config.toml
balance_loss = 0.00415
router_cosine_scale = 14.0
lr_router = 0.000302
num_key_value_heads = 1
norm = "layernorm"
attn_scale = 0.125
parallel_block = true
init_std_up = 0.0311
lr_mult_qkv = 0.4
lr_head = 0.0059
max_seq_len = 1024
dataset = "wikipedia_en"
Below are experts of layer 16 (counted from 0) of a mixture-of-experts language model. Rows are named router (the router's row for the expert), up (a neuron's input weights, with its number) and show model dimensions 128-191. Each number is 500 + 50 x the weight over its row's rms, rounded and kept within 0 to 999. Numbers have three digits each.
After each expert's rows: a language model's description of what the expert responds to. This comes from a sample of Wikipedia text that the model never trained on.

# expert 0
router:530499473501527462554422484585521489546527414528388533412535566540482473486552466441489492454434509395542512528536551487432480611506535535418514501508542503379418478491564469509532515454497422
up0:615495463579509598461442628449543473544505466529440494454468532550521496413496597547493592451494540583597540560406540529565499567510490513495536491528523538481451463521455568520524626557528548
up1:497599438553553551418514532499490441481472430464431449537427563414503492438500520510628470511444483458431484480452515450466508512520483497506518487521551416471540528497538519527527499530520490
up2:545541472497608539531502413454472518508456508505464539400543548513466459520565497504561471515520479493503549516518509498451494498505447522542508490509527533396551584484519538418511509527461405
up3:489577458515503470524495408463528493518460459500493556504499518476488442391528490545491532535566494440531445579574467500546571468519519548539521573489478533480475465560537550500585501512518547
up4:450463479537486474566489501517507479579521444554434488378479549511479488446553428609594507507449464384488469477480468518476526474432609566539491406433539431517483559426579519631389454479528624
up5:496547568428553543503524461532546563504490569525438533474464504490534435537509558445413415480599541503575444464551535394437444393513414455443502449568499459479589441439539435466498546421389453
up6:493525487484486501602478472515594421499488492473419445517570577468482468459440476455485462359469534515463467541485552418403566537575503454503507524533448575568468520491538520503480432498500510
up7:421581535458428445534448490529452548464548488482507446529616599576553532458474486507476472456512506530440528462575494468537484504575444510620503447509517465485515498434491457531441400435490523
up8:478522474543559578649550492606444435523465561460575419482578479525435497541466521498492494491501470533583540540480493492440519454509463447456534542574548486470427469504544517532576564454462507
up9:417506571540563502457527608380548458529512505520434477551422502484501559538490563497549513559439492514504507381468501551501458473554469453501524581486494487553394474515530443499522668530477456
up10:472412471526551436636467547461543466492603552613568545470420545472469487477541494453628567508505611476573577452514572512424547540512565578534472537514547533473558567491464484577536443486415429
up11:535467516402340446499487483601501494494473536514511463588570498497532482597425564545511507484482488448543451443501490532494457543564467532478519385487532485519626444564483538455545599487542481
up12:475433496497537500540528524404490401448432531538502454468474495369465473549515585507578580621463567442482425460544438443454443533434501475463449528509506480453572471511525495533515417609514465
up13:523427590506486483507483578521476546434483495512439453546546503550563489509432575494393561503558539571514522506495488468457472542473489529435545572576507519434426520510451381549470510476467510
up14:432508504498482454484599498510537427484608443522591393559572480505534430491510529491550523509481448417436567441504537566593545478506493404538532460442534556544565417451506397468573573493492473
up15:453487474421459514528510548457521526513582531546475492517547451534564520532551529542499525475540524522505621600547452570523407569519506467542564538523469564593499554441567452477564464454517552
up16:537443496486428498485523445517507482431492542562568553527527535485417488454478502428455556559573435493540556349490506556486558585478508601467501548454431470522534495534456562603496464381508488
up17:419481459466473497475416490524583447460494488457527532452474539552531524558507513565563478549465427539470573519554562541573362548463581491424494470574533393462611497537468434558555532446465463
up18:519461524474504535478456547646583541442405398515416557508459596576449379471393507498579512478440515421450562528524568537500495586335527475474509440478533399489466444506483513513505523583494481
up19:529514535558574544500511425513573577431544479461468446458543509538428520469496526508408386578451463444587517550468544419493422456557470500565488436504586440592460443521548504600520516484504444
up20:536473576486473471476456558559638561510526431533437469586504501524538570522476504487605480567562614482492523485502536560621522501527424520457446437551527432485488509563501630555472516391519631
up21:498472462492426503548507500507585452554521408513550487469588517481462502460521581501587496458557459478626494519498539510593434478490517496546522560528468431505478498526498488449545465566518531
up22:422491498449536499447556517582510440470500500516565433436510455510477468404588493402576485490521570437498540453594389552490534598497484485441475473653523471430519437585408482591469448493549496
up23:565502423427463603561438542482490403495486472479504526507510433460530471414419475435490557559540466524467559543464468487441518526548580513517530556467525475451518565527474439544491454465565507
up24:504533457537578603533467457461635454507513456573531487435528477501453463560443472481579492530564502467609517549515550488538403508470470448510520432545594448574418549450508499546367474565490507
up25:468401441534581502583419460508477432535524530526494530524581557535480429515516462494566495560462473539563468510546455382507457500526512439547462528500531544503382403385501467501499511461458454
up26:518460426496538545516500433526389442568508410500471528497441549522549497495442605553501384366438507396554503473518552521410467499469559478462506558469469500526513522494458547463516550453490552
up27:470492477535463482440563510539508472484521535464508521501486478454447475456468457469453422557489487418529525505487564485632523520522593557492470441572428623504494507434469519531480545441546420
up28:458483562473476561522460417497459595477413532529553387434533522528471495463537494499536484490505481465453505525467548574505498536502554492425510500387435489518578561497450509592525504484457404
up29:485496450447424544484403474522504567490471525450456526476512483520559465544457481528550489432496501372453522459520618547543447511541558516509492481500524491444442473492491446443481522483556469
up30:507496485486549416524556583462520486541493443536518484563515567479504470451474549574407490455508539539531520475479438574472426446522486489408524551498452435474458474553442490551429571385504496
up31:455532469523587530582551592562520479558559562582463422528632544531475508427454474495488460423510457450579525494510564449463507529401417461490566498531558475487558500510470514487379525486551527
Table numbers and separators. Table cell separators, year prefixes like 201, 199, and punctuation inside scores, results and statistics tables, e.g. 4-for-5, 1,227.

# expert 9
router:457575597429454393571597628468460484477523497555528540549527492501580584544572508506498517528526467517516434495454487497565521522451521522466542552597461443487541499663434418467499424507507457
up0:502452448546480460473607570552556493491426509526402602540543470491437545518514567583515555612550515448556518445596481588538448573515474459479581482468537557546468443589393444528494550503491507
up1:434545534518449514447618445567525501444583477516488531490511443520582399582518488476485553597540531460554415528524528491504493525562542468499487486490460469561525508587511458375572449404554494
up2:471504544529609502406462453418577457558433581488553512483469497525437499466509504544503472461475452476418483491524491519452491501522428496526486387404481536453465382471462562575427539495459448
up3:502538562503411563479454509494442548467460563503576543479518528543532566394497595390533510503576539489558508522500568552561510522520457520584532634503441485486472540514407541511545564428521481
up4:468547446609524430510555429421448498445540545446546437571617427488505431451472415535485461517511466471545529592561483448486489435567541482514505506398443433545500559566457512485517461514516517
up5:528550489413479483539564561417455484523574517493484534479394547497579532509589481432560483538534390484420485449548442569401575526435503477612479427464518514439499521526498515546614547568493540
up6:482565466477479444594528454452436480517524494472344529575450523504471545538560511485498525466524479510548624520498533461501487625582449574522491445421332570548513583502454466487454448435413438
up7:585520555457481449534576583530517485538575459459531496595542510513478467518566393570473446514515503467521564533424530415433484497558455543488494440536564357566445436485484494512557561461383446
up8:571463435379560519467531548576456472529537488525468567453620587425543525478536477476581588429504488429493399485463579479602487434528566502469419588525458518456461552550605487479455468525504531
up9:529484566463426462511512547472514514501504544459506512458466527513522519560516474540455620520530499539469523517584572441459529589479414418544421441504454515444548532561472433550459529513582603
up10:553480485415582528531543470473527545545397527484505524511581439496650527553409464487437500533528518511521413466425474562524525521514556511455604525514411558406576417477520549507568552489499576
up11:476478450541521537520534439432468402465469436433490537512498494468600478646464496513476449520556406548502546455490460433520433529405448463486520500524466534450529406482548495545609520523483439
up12:491511494541596480530542519526494502452449424571495556544587476570451518608509536510497425447488405509471537472512437415521437529529497513358486612520547539451531528473514522584513468488493448
up13:572620501498504473505453598483498551469510498538508413538516505427481513423532515451458486450539503592461541392509514496514463552421415453553413545442570450481578611559406510550516599458467482
up14:608595484437510515534491534468615501513562572489435495445449541553492486503555556513587474522443525393505494477505596601443549455509478509440520477624409445497493467500486527519505574514471458
up15:541491468550518526480451509581501462439547497569538498575531477484459511473521510520447404432533552478365530467532536517512560560540586472542454545451559416491504529473430601647483491482514517
up16:457595487466443484498494470442541496502499566414496463531558446438538517459521433380507466503501529525436547493484416515556413519542508543516436463550512413491509508491499524517492501502410506
up17:479525513464535440520559481513423461481428374453500556550457619489673500484457502480564617586585503402499448429428559402502416583484543526504461481557484508443596491443539469407511561488559490
up18:460513410479566487469576458511469488429433537573443492464524578579506519451544552535504497439518434445542507373563397493438544467493454475557512484475400469502485519541509433514513515460486534
up19:444580540550539472493559512523523479576444449518411494573501472481580506490525472453548535406448476430469540489501450456444572457552452501527452509526516450481576517502511559611554464503488412
up20:463499536606582541587535570501449439563512500452421526513517538505543510543493497508538437462495391623502487568634451519516399467503466410557453565502513592604514528485546502504406502490519524
up21:599524511510459467455460497473494578469520493577496467563549442450579531526446541457506577538568431486557524519432534513539497465489532469515524539548470402510392444554445421533459478477482532
up22:433505499595442462619555532544520563537574369510542447444532541434549470520515519503504466503563408533472444606516502496425524449494550562595509544600422392468568474508386480562481523503601549
up23:419514517493515506460425486502534498527580601425458329458508480543451471543535469483448484479456431446474489574522529521525535541486549553493460529401447526390522528445404492534464555422559529
up24:464381555459519455463440485484430569471557551569464461515534501446441596485579470384467478508511449485475536458472537430396561485541450592510481529484503442493520419558546450477584477420490490
up25:517424528406539572504427629484548488495507598571438497574515556522495510511568457425499535513451495456474485412492499550517495457505521605465524527478478606487509595451533565561496529490507384
up26:468487441493480492498453557556490447583526569528528496481537523628527494534613501514479581484500419532580475572542577438435429493633493526484510491484472378498419524506480517502415460488610488
up27:478473514544476545522429563426431527526536553508456517545636469518483549510469433467548428567500457483548535502518450542516546497550518584533472492434556508496386502589469570460541523457495485
up28:503485598459472410505545553508482380569480512416503509521585580462596440562424566525519459421514429530527452465487490455527426533480580509494564526401620585453559531545483507474523479533553494
up29:453460566477495520433545576518522530461518435559509478454500508467540546503546482569564502562523396489524339556483511504556463572546403446572500481502555547544493502552518564501527522521393453
up30:557509501456474434493496519489495516499566561492501485585444516487457482540511476491483475414507429405483525479535476519416502486520546466514445424494503424492434408428489444541562459474411489
up31:427460550492608524501503570536546492561536614572444522559476544447523511512559487493500547461365468480575473530440537548483563509458503564574478536506517414514583526406459523500530539481506501
Chemistry codes and digits. Digits, capital codes and symbols in chemical formulas, SMILES, math and data tables, e.g. CC1(C), GC-content, UTC, plus name-opening The.

# expert 7
router:548441413532502532509416482428541559524540522569421528556437471490496499429502365547443537527387476676421464479553541512525490469554459464425403483511599470498471524465424359489526500480503471
up0:501429457591527472576468498525566406561634560558428432460446477511530463416466456469478465418472512541531505538577478505470440626462507505507493529449556547535548528464430448449527472412545486
up1:529495431538617463533536553555496644525557563525491494482532500492527399510598559445468494363468382463497496454588583481418442388510477469494378539495413532547457549488497470512553607634548486
up2:449479480496522414453469395516484515496480580563494457480425526518468540515469526546469492486454572481494579570485528566562454447501539544494459505420498573562540531602528431532480553524538541
up3:532533555518492508522563510529409553475446556523475560486446484557468500515534498468460533544427479618473497475451434464440458438537416523418416562543500442498554533505420457425508526491468513
up4:469477484678570496468629475478529488464537557418588526499455537523401463491560446505558581608464453540494455518419568553509526482512500512426490477480496514576502421464468431455497512420475446
up5:491421553537448503447528555539671468501461551428478487448490450426489500439452558527560511485477567479549422504510505463446423479554533426451575525419470459486432473463512453562452554504507467
up6:492513441496515513472541415486520475473591422442464448465508533526416442553476464450495572456530474390462444571486503469501581474412497525392484483577499487443505483426489452500484485498484474
up7:361518509488531487462527519463401545381385506448553513518495520471545551415497506466497472446485491492489504511572411545469566519510568408536576417423484464416394461595456491568400484446431510
up8:568475422532433434554470440468500425460533579522479471548440428476481484489524468490557385452478532548502463577617550418492510492588435512423435492585491505478514515517507520551490455603566428
up9:534515476466537530483590524467510469411402494444431532551508520462519539597471422519509470608566526539501484443478450498528488506478537511438428420463471448608449489506519345481554555468628569
up10:558479506423487433502406458537505548600582512600463488463523550539570436499495502475602490522454395416554409516531491556424592390515443419429561479534535526438381517512499509448467575438447449
up11:505415448554436516458542551460461479452496563459511561428559484410544538468519558527479536477561566529522515505542511455465600508535495507555476531477483519512535460571402442535427465464555452
up12:512575453431411474434450478485567541528503504489523510358577541535543474475503473502558490485449562576485485529513537609454467557468452533551476562482581436501531479524567538543587520423505471
up13:545501588413440430392505534491428523445545441610551499505551555490508466530536484495538479449590548514463538466463429526444549472504505503509579627525434477429533451466481532470518535452465491
up14:521457476496436469566392504543460420500502616438452514538608524423442526560537493501519507512477465484404502475522603496531419445529451514581445448498505537480511521523624424409453426500446516
up15:623525524506443565436569451534435531519515474449409453571544435454393485508526477467461506533446491567431568472510416469505535566539520525511387478549499551501487536502536507469658585539578525
up16:442429481454579460441520486440518518513542559537503497438500546458535506540443494409457497576490370527436549497449419547433470533533508497448522540459577516551523521448493501505537456472517442
up17:552499428572624503445564513532478465510526458501542449461537471490492491439540509466501514474473420552488546514517487502421555454506533519570379549368563521496471427453423521534507562442494524
up18:487432419541511516531530472481447537464478537485499535550526469509497403462514464554519458510506584559491574528561511478448487445516521462484459580468492470500463422462483528486563469467482419
up19:509542478453445563492483456452481401424477532515445489506461439573473577525435543463464545494455521457477450419563469491465501558592542513467529579560428561586511457490520526510407531357468468
up20:572449408477482492540546526458482497574496520597426468459521535484423430529519475600552467500574548581463547581437534440426482555470562555486561387487410499571533430519375512556538542643522495
up21:420474585525451580524426518517534479555575495481514439465498478465526456571503521448501462497428560559476445473495523529500423521493449494418460505468531557486429514469471439508576516570443458
up22:525472425510470541513541486553405450584532518484427544495519557535501513521537526430527485589455550571523573502534500475479549480546540595501509529497586414533413560503462526563514476505460515
up23:482467452597451477473568468426575520537416511520583568510498433487505542413438518425556470459563537441556467611465541432524466503494495514543443578455486469571445492519472500495500549578400464
up24:460524541407445639322531463467524474480476507557571434534546537399418545451527542451424520514544563553507424534522495568518511485432532512473510469516507532533446510547422475468488488634516457
up25:531422522556532601440447483512470396421443497449494601450497471465414547500558468453477503552486521494473491483486515550407557495575468507539468475489511546428501459534525526509490532383487546
up26:482476524482478561523492445463389475486458506521548465534469518534554460574586536548469560461565498463531504468486451430512492379497559483453477473580519539497426491516523530480508484464551423
up27:485518553451526488435401382453556465463542518513541524518464496526465431490503473529538477517457481524485557459585530503622490559510452556468573487410464556462444516548609503593538432438577448
up28:453438466477470447456490436524504507555535543474466507505550458407525528540534504477531562429514455453459608517505457495552448515472515481424452551539503459548466547461376528564527540424436558
up29:552469398492548567471506559431464530487547514486520421458585521564513452470512478446568446546430500495518565522577487444403496466508445488568467565426447494534489512480409461555626431500516531
up30:506379512564515543532488582510500436504471494486420481509429596547472525527510544542536559585486621561478530505516526456429463515472502512524494522508453510524556443458519545501493510605505424
up31:551439459484475505478572420453551547568463479413595468547528465477462495552450555537547448549557554481531521432522466549445391552502612547478524550538421594466438532466501468513496440396499609
Foreign name pieces. Pieces of European, Spanish and French personal and place names in lists and tables, e.g. Al, Mc, Sch, É, Fu-zet.

# expert 3
router:475567529503549532508526502532483499449461531442556423466546471509508582528478503596542451525579472512511517438483376530528496550494414526520449605505497470509549467456608536515521595537518564
up0:421551531503573465508522501454482485441519559430586590428479509494467428539525506556472548480474517487419539382403443483427479473589468493537391603466433503498494406435549520573421578476453568
up1:434474502534538487388383483495519584521470498409568455531480531466562551504437463557567478534535498480495511619459534457429463432580490483567552496467477531574521535435538414464476548557471509
up2:517643425422471516517411450412456496490389440496546490575553541476491446499530524514427523460492535475513540471528489559526574481419561540533546548492573564475496607464552559494519537578493434
up3:416513527521535533501499505485495436398508558563413451427494470536481495610521558463497447477520507479420513511535453502491538560470467507540529470522647466443535468492540538516481412546483503
up4:474502497480505466474517374373494469478450501488482428517379592538521484489499498466447476400482530470421519450506473538512460524513442565556472535551503548510469421538600538438475462521534553
up5:481526532563531516473500428587506503484454451490518507466553402496486462497498506493478496485605502499556471604430502497516418523562454423513447500331527370490490564530568446392448536549578476
up6:533609519594544444522465574585550439467467575519399504444479419460507466559551496538554648519534444477552511489541439498558487432505507487400453574517568468469432577515509616495505530544448480
up7:518517482509546534507482406482408476441529488550466559468559520544521512560468549500516478445559525500374488511443537537451522547443458527506410500496436523626410512524507458525530543528428571
up8:459497510506495573563549514513501476597496486535517474455513504558471567437508484553411492451395519471463477474435547544569468564578486468589524583581441479453524459481477523400397571534477528
up9:562625356585592521522515486424385483514409433558471544604484518525579513543586513517508504554470536529495429517468489535492473557469516377512509543545523607399479534488598497434440539449515408
up10:556464482490581510485422492525617505465450579485551545429517512584505589619421507516473523428548543563477511503486512479489499560521456544529473520460407492497515492500470536581534492471527466
up11:565525498479477605538559478528422424436538545399484549524490454554559535487508464497526551526443534421516504518400499362516533414545453511543422531503472412477566429470390593541438416578427611
up12:501520458527582452597616467548481484486434538507561513565560541429475540452569593536525425471556515466481413500548475493540572485390538464494509447467482524422457482465541553489487483525504512
up13:526469449467481497469509562480583484443572494456598500595472443480515539472490472420538444482480393470502482601432531604443500578532529451513497401403560461534537532519448500464449569443562519
up14:437517499557452483485512550536536570539501465497504518551427594453537536505498490584489432528673451511538537479486459580490390575511483422538529512528464537452500462513485502407482540502551515
up15:491545515374594419542466566494476453487511524532465515518505460459497460487432540484440476543529535463609520578575429547483532450498437541492401413615542486471581400515489537512471541546550468
up16:551488572529488513508458486485485492490495553477556501568507496456544517536503437425455639610487491508552572520412469503463485520465427624532506496555474540466476442610487519531556562353419491
up17:427576463463411427405586509541505454437506484380585529531476486484546556476531462487528567411565491448500458528431464369523529497551485372473467491526450463520463516456473506559554522553470536
up18:582519560482476510469428442456501489538492538593575484507560531500518475551485575524446652457511415468576601547585533521458522497505520538523466505509606393500474493432543618578540493436481594
up19:477533509439542592483533583510586517451537483563453596488534556463590479529502493613484354451585469471478525457519499628559568538440458462525498498484483478475386430499555572510535521426517517
up20:594525631479467582437482518504506528441509474465475430568463500531509415531547460538527515514538428524532481379465490428464499461516530465519440401528502567475464539586544495508554498499450539
up21:487480543501470431451450535612440463461590501532502521527467509532591450556469455524556457469497419523363402520501529485518584533379500492429507409457510564446491518453559459434521605490429425
up22:501494481509476480563486484477527489585445465516486530510413572522448470515494582400519527451576459520481462502538506422454491575477549511529548555550523492517483443495445441562487556526486437
up23:601399534493587462372507583530518565446499478345472522545553544433476512499597598500472431548447440456575554496473477533470502485544497536574439485493492476586598468522503485558549491540537564
up24:506467406486546543561474511505509534533581489480431479565548457487394479570525569579474449446516487519543495566486474472515543573423480543448434519490571515440522427469519514494491552462480536
up25:490519520501576499499522499524489465486575476523519516387642441532414486491539461464519547502443509500504457436487490558461522489497438475536499468508479484474591466505491460491424501487637532
up26:571396484517552495500581379486522439469531438552459449447508457496538513441529461536466487529484496547511391336499413490527439543603424460597493446569527507483488473513524520568469479415540499
up27:533563455448533505467492514511377568479484369480493479516513555532492446515464453469526513485568539458468529521526420495443562570532568524574481545579523447586514461440379434581534514443535479
up28:546478475383542515581402566497569507412498601551510440527496517579542513484514578617486473473562458532527578511545582519563362586475473602614553490410539526575450448490591542488481454424513498
up29:473582511527591479472605598484549524463504524479510476500449452497438440505419494550511425492473537573466480462445442551475567480508443421441422400415467532533509503515453453493380540469546413
up30:589460476509465481554545455566424441511608536475591444463586540528517398526392474521469550510514536490498495591460438456495572457522511522572411536453438559549443515490443631382524518493490547
up31:569564441512514492381462436502556473477513566449519497495452494477497413474475460596489466516441537505551533433529433549474476528519589401547464533479468532486543549381525553481573537450399505
Post-date nouns, release words. Words and commas right after years or dates, e.g. 2003 agreement, June 24, 2019, plus released, published, Award, Film in awards text.

# expert 4
router:516457551521485466571545612489458480445443604472478476458504499500574475492464484549509460545517523522598441656566548520513542527543471569509492485505529420498577541478544581477515494453471438
up0:498469559541472500455563532554487463482507406444535426484504553492462549545505512580478597469591564469436543632528511564488466437557505452588472476508548464511522523523382556454467450446547517
up1:473500476465588497526516503506493564497548531446459557496509500480530569526513512498477496517390554487531544590483510505343422427559490504538541442572534498543455506449544485477514554491516451
up2:583413558588493565646545515507511538438413555469575489467525500553452473505602489443506494552537462486563539529397452545505430484525485494513425517509416526457500365491496438449522484489452533
up3:540518494393573498563510570531673494490514617477530425446525547501602484614503536584532531538514456423414498550552540485407510531521482506440511558427545545507480538496600458517543527548489447
up4:511514519467477442497496545550484407514454494434461494407539522512541579532508569453489442496470501493506436488587506459470485534470575520548502503462475500492507583570501442464543508493456581
up5:444491559515452547517622526547525587500537397424467521430552471491490486491479439482437421450495453482506445502475513560516475433506486504506513563458543575489503534388434564490571541435471483
up6:467499433532533550527557625410475510475537493584480444493523474498524485514476585469502495547495589474566484551562449559486474461497436563571441442424526481447401542588601436553530569468578493
up7:547490512530459485471440544518533554527573556344492472377600539524488450552457599506446555569552550475583477540493464505429435487464486480586518422552463495468502486512437454515469501487449544
up8:440439461461498463535518552500552534537538438497544535451491578449529558465491526549471436481439430449462467550481512536527688528534418499473497553510484524410425471485471527405505506445467439
up9:520534584493527567441482538526496514445489545439491452454518472547551472415451474502441536362471477500553557640560469400499491520495503595522559556410457553468416510520470500453524472478528492
up10:450510492436535462581509518507538501492517488483489511504527559477483483544511452557467559493515549426466449479514585485376452525474498503542520538549492480550474497478455497450463420525508426
up11:560533526583364552519554490475635496481601468469485522586509515509536499529500443476573569588537426515447551536529483489468535463447524496574569483500514446468563519477452598550522602498509447
up12:498517468560539463556457534492544553514548530457563482479550485510449430550576528507587563407498548507485481522558470595485499536436562603539450504506441508531574528500474545553562519540477546
up13:552504450514526525468434527447572412486515546486476503581583501520502499453562480547459444492481401521490422548541539407513518494490451540475491572475569545566485543496448603447503491465566485
up14:582450501504470432480472486578523504545506517596452582508538502465546551485469538604441523443435534463599533520441501456500508535430558506480482499506497493529489496490469512561525539501454532
up15:515621491523561537556587499524478422499436577529484457509562453453545496475549482476573450580498502419480453514465558503565489440431492434503470515519529523465487432470385422448537448463390387
up16:531516537447562533445607576551595509441522578479475514458470467544427551488501541538506522521457528551607432573536517507533433565533559558537486582529395511581431477486517540480455551496554554
up17:540512504429500512485473476528546484569433545525584458468459492525477526521498450478585501537501503567555499523581593459447522438475420585418408597538507521515598539538443511458541483511458444
up18:490563619527473474599561532447549455526454535553455488469543586418560520414508507456591497502521517503581535539556560470480454514533479467592572454430467518393522439482446429555520485511510416
up19:569378474541521480493546501553440411487483546467492446515489515460589492447422563546513478543558504601536555500513519436473503526472482504513545471486529498471425452461517446560428542538483433
up20:441470469445554474525514468542519455554539472462549431568486531578510484482491461456413500484518510417510573572473526499492518509581441538587521489460563493547447469503494527474506561455548548
up21:549452462394496510596540480502457514452435452493501489530548532398548594494506453528478425475515445521443530461561519446513559496530419341521499446549433443499430504519550517506484523503414410
up22:412492569491533453509449544478509505493539591455510466491570444504565539507481603456595493523527568471548531507453561520514481478509538542603491500505585485516436416484453465508456499501466526
up23:504508402452452550538558563439432610447501497453493472505499475493486535541518472505506386558481488464489517595475567465498414476566484402522477525394460443462537476423550511399609555485568481
up24:549539504491526423514555462482444566504375559544464532455541493503494486542471457524484537501490525468451463511552492542470410476505494515458482459547481444497526492521483505419532546498512449
up25:556675530502491557532480566584515485500582550505426548408510515629481428530534568545508498579487554560475519494510525548488446438496509514556493524515502509449578412510483520558526489415471559
up26:451496532472497462488625504460569489486391613445493512525571439532479442448472476515556562523445572537429491533499535527518455479487443491553397558494525541506397502496492464525489522469519463
up27:559454526428528467451567529500498511528549387578532432543476559548529536476391529452508515407523452494482509522529494463482544507451548399453518566492519552440449430534471505421411543519493474
up28:460536480566473470523498484585487438510435433480501431500488532451505470456519557473533468574536402450489490525541436519464382485448491491532569480545502468503530512534419500494603477473446451
up29:428503486523451535544499498509580473491496536488565499534498480512418517502420482429459495487511513570423540582460461502561473465507419446525482500446540456494488470448543606430469417442517579
up30:458441453508498501474473464492553420392410565437485568549572499421494437555553554521580547544441533491529470515606596387484539551565512535421547560468503492465540515496431499560465583559543514
up31:546541479538488520442445521488574466561444549524515508492468442436580583440557543540537466473597525408478545522496488368583537547451497476585400527554461578539529459515471496467533538455535507
Descriptive prose function words. Function words, modals and adjectives in explanatory or descriptive prose about biology, design or food, e.g. can, how, flexible, the.

# expert 8
router:390544528435482502482459528425455477603477493459574464488460433490539484467457521489528475458479560438518496549371490569459474575524483442463528462560536594494480598469601495537466566546501517
up0:501468456555507575445415496416461510526512469585452472558425509519462450492499552525469425586465443479547476549434452492450471545462532492531535525459520453513483503507472509517513572497558531
up1:545512662522362472526549520489480417541509576431490418507469521507488510417464480562637511513510461576419560505529493507449436525487498386474464518469471464506594513505510490509385461499491502
up2:411450447504555454481525485419490494506478482578494515486499596586461472473497478415503520484402572507490466528475516487368559511543431562513525533520445508516447515564421514545477506529513460
up3:358546580504498552507522473473491487497536495447451527444551515582524517443455502508533450513443521489550504536448586414422407456478494583563511555453554537462542578396469444450486539575491414
up4:565511506584541634461475537515412560511515480443420594533537443439487675536507410536428478518489439474523404531532550478489560504560594458429494492527563536489483497482476502543546497522425516
up5:493509506522588451377585574476496506500456438456577449592531541548520462524425457496498547498536491492430555562504454437514488456509519484562506430510560444501432503548554563527404544465534522
up6:481531434495595548530538447450497547570517499532562504558416512456487479502482498517448578493517423564415557500505567461481419493523497487554485475533492474466404545579456501557523539460525503
up7:507515590536512414525595407460540504503551541562474542490382429563533521517527495455455520554519453433481530575501520400504485523458428351480380487426474504572459516455609506574574488516495461
up8:492538496532534539580453413419421539419495440464521425440578492541475563549513457444603507500563612546497431554441518540622474506475438620476436479478548624394435514539528420558491528525545481
up9:415476531501478562442497550474448489554442523509428408558505488578458351565564495377427610469493570427493468567459477481464419457482506518391502536463572645477398513519550438496540445424509504
up10:509500432465497432516498475527451513534566575488591485523481463493546528575574552551485448490498476491458423497547519532499458454445473514518471542483475582419438598455500453507382540512533498
up11:446454472527495496510512507508446622432536493502491545533533593577519405429422486586622414549475561523512459521554550478533488480528433481440496470519566570531503498489459402499537561501433384
up12:505521541506496523439515382554450523470522511432510501489520468428421472496429512464487549427470525444517513530428525527584457560416524491522493431508414509508470466522398422549478529490565566
up13:563618550527512485488387496573591546463431484515475553482502485518621492448417484505543522474519594510462505536432409581414584486534440519503486489501552508522495439460413484448571560532575519
up14:456583472520577571514568446473437465484489443408576518470470430501610477556501511459462470544492440527557511581526563522464493494510597490453503572467465498484431479525542485455531487462420490
up15:439568449500496529488477492542494460597536432457446560467508536497499414548507457579481518483467572520471491540467487473559459499509514561487513517497549481442608404495471536481471524438511528
up16:544549493478477424563530377477532561535485529648456388601598642499529483412518606492480470530504487419599541458413522601521451494564537467498485493560518534443454476475424372487512430468505500
up17:458536461502503462424522537530513553603540460433504474428531471554493537520444558426463600470394514432471476508544513431501514425540388418487448490481474544479422568503466497506506503494556477
up18:513601441458562374415467450477476559476603472425414528556389451480548547533450411489491505475473532448587461492480559539552473513552490377512450566471410595515554544528465527509400522467445562
up19:559495499570461522597503566533531482585546554462518515441583422585556600553561520475465489460461484540439518502480480544480422493482467471522444548492493443540597473497516472538448514556463408
up20:351448580515500549526513476547588508603542549569518506449498464486552558437470504434497391517439466554487500506448485471424474452466467508471444489545524622454551507505579542487510538448431557
up21:460577509587499496462484479485496467575568459406475356411553463503506507479526456441595565467531522517553516445398572521551494606429459411492560500417467550475497590537521458431549461481484448
up22:506486474473470504559559499495415540604594475517534496526435445396626465592523399473484500472417483513513527550520535501513621472471511534483504451512505471488489481519512474463534556493452450
up23:447603475620449588560479487592436455551509554491418549456459501429456480481524512551590473586425461510528551506568452507597619471478575490422420500426529530529483521558505494525511501402479489
up24:394492507508533549477418443482510509546465461461556445504478469555527474560530578456451548512500493483496452528451541430446525516485496470466552476555525509471512474432511470513494609530495530
up25:457553485547398559524483535449518529515521518497489527544557514495552532519472419493463503500481504474534437525517645446470489493505499488510578448492457546595543510454547481520479478450439410
up26:539479539566597341597529507558534394565589463458510515557491560500448505547498520448517435523480601493478463523453495511546461507483538542516507502517359529481499499549551528559573486577553507
up27:508512513502436539485477495530415402486491497406564560445563447536615517473509485585539518569532494534436514484495567585536470567529463545505515552611578558409488595489464566467475490565444534
up28:422456486501529556538461473483425441516517555491584448490549336478376426519401540452534396572536581543420578520499437450487574512481545454569445551434487510520556547435613499501500495515489468
up29:538591502512554558623528550533350436599463490493474560583504405454600515387491501477513489443470498450476527421509457436503452445538439529461583516481506582452523485495580389503437531487452448
up30:472580561490522545439506544443439415478442412434505457490526405479547436464561529537453449458588563484459476521497499450561440528527591483523485453498545566591496534491492567463417516582560500
up31:551532437500512491493547562545589541568592588475473621508506572433487557558498509533561458558472492528566436461500508501556482416520545478531551529566579486556517452539554435555500482566429420
Narrative verbs and prepositions. Biographical and historical narrative verbs and prepositions, e.g. took, moved, signed, began, During, and St pieces starting words like Strike.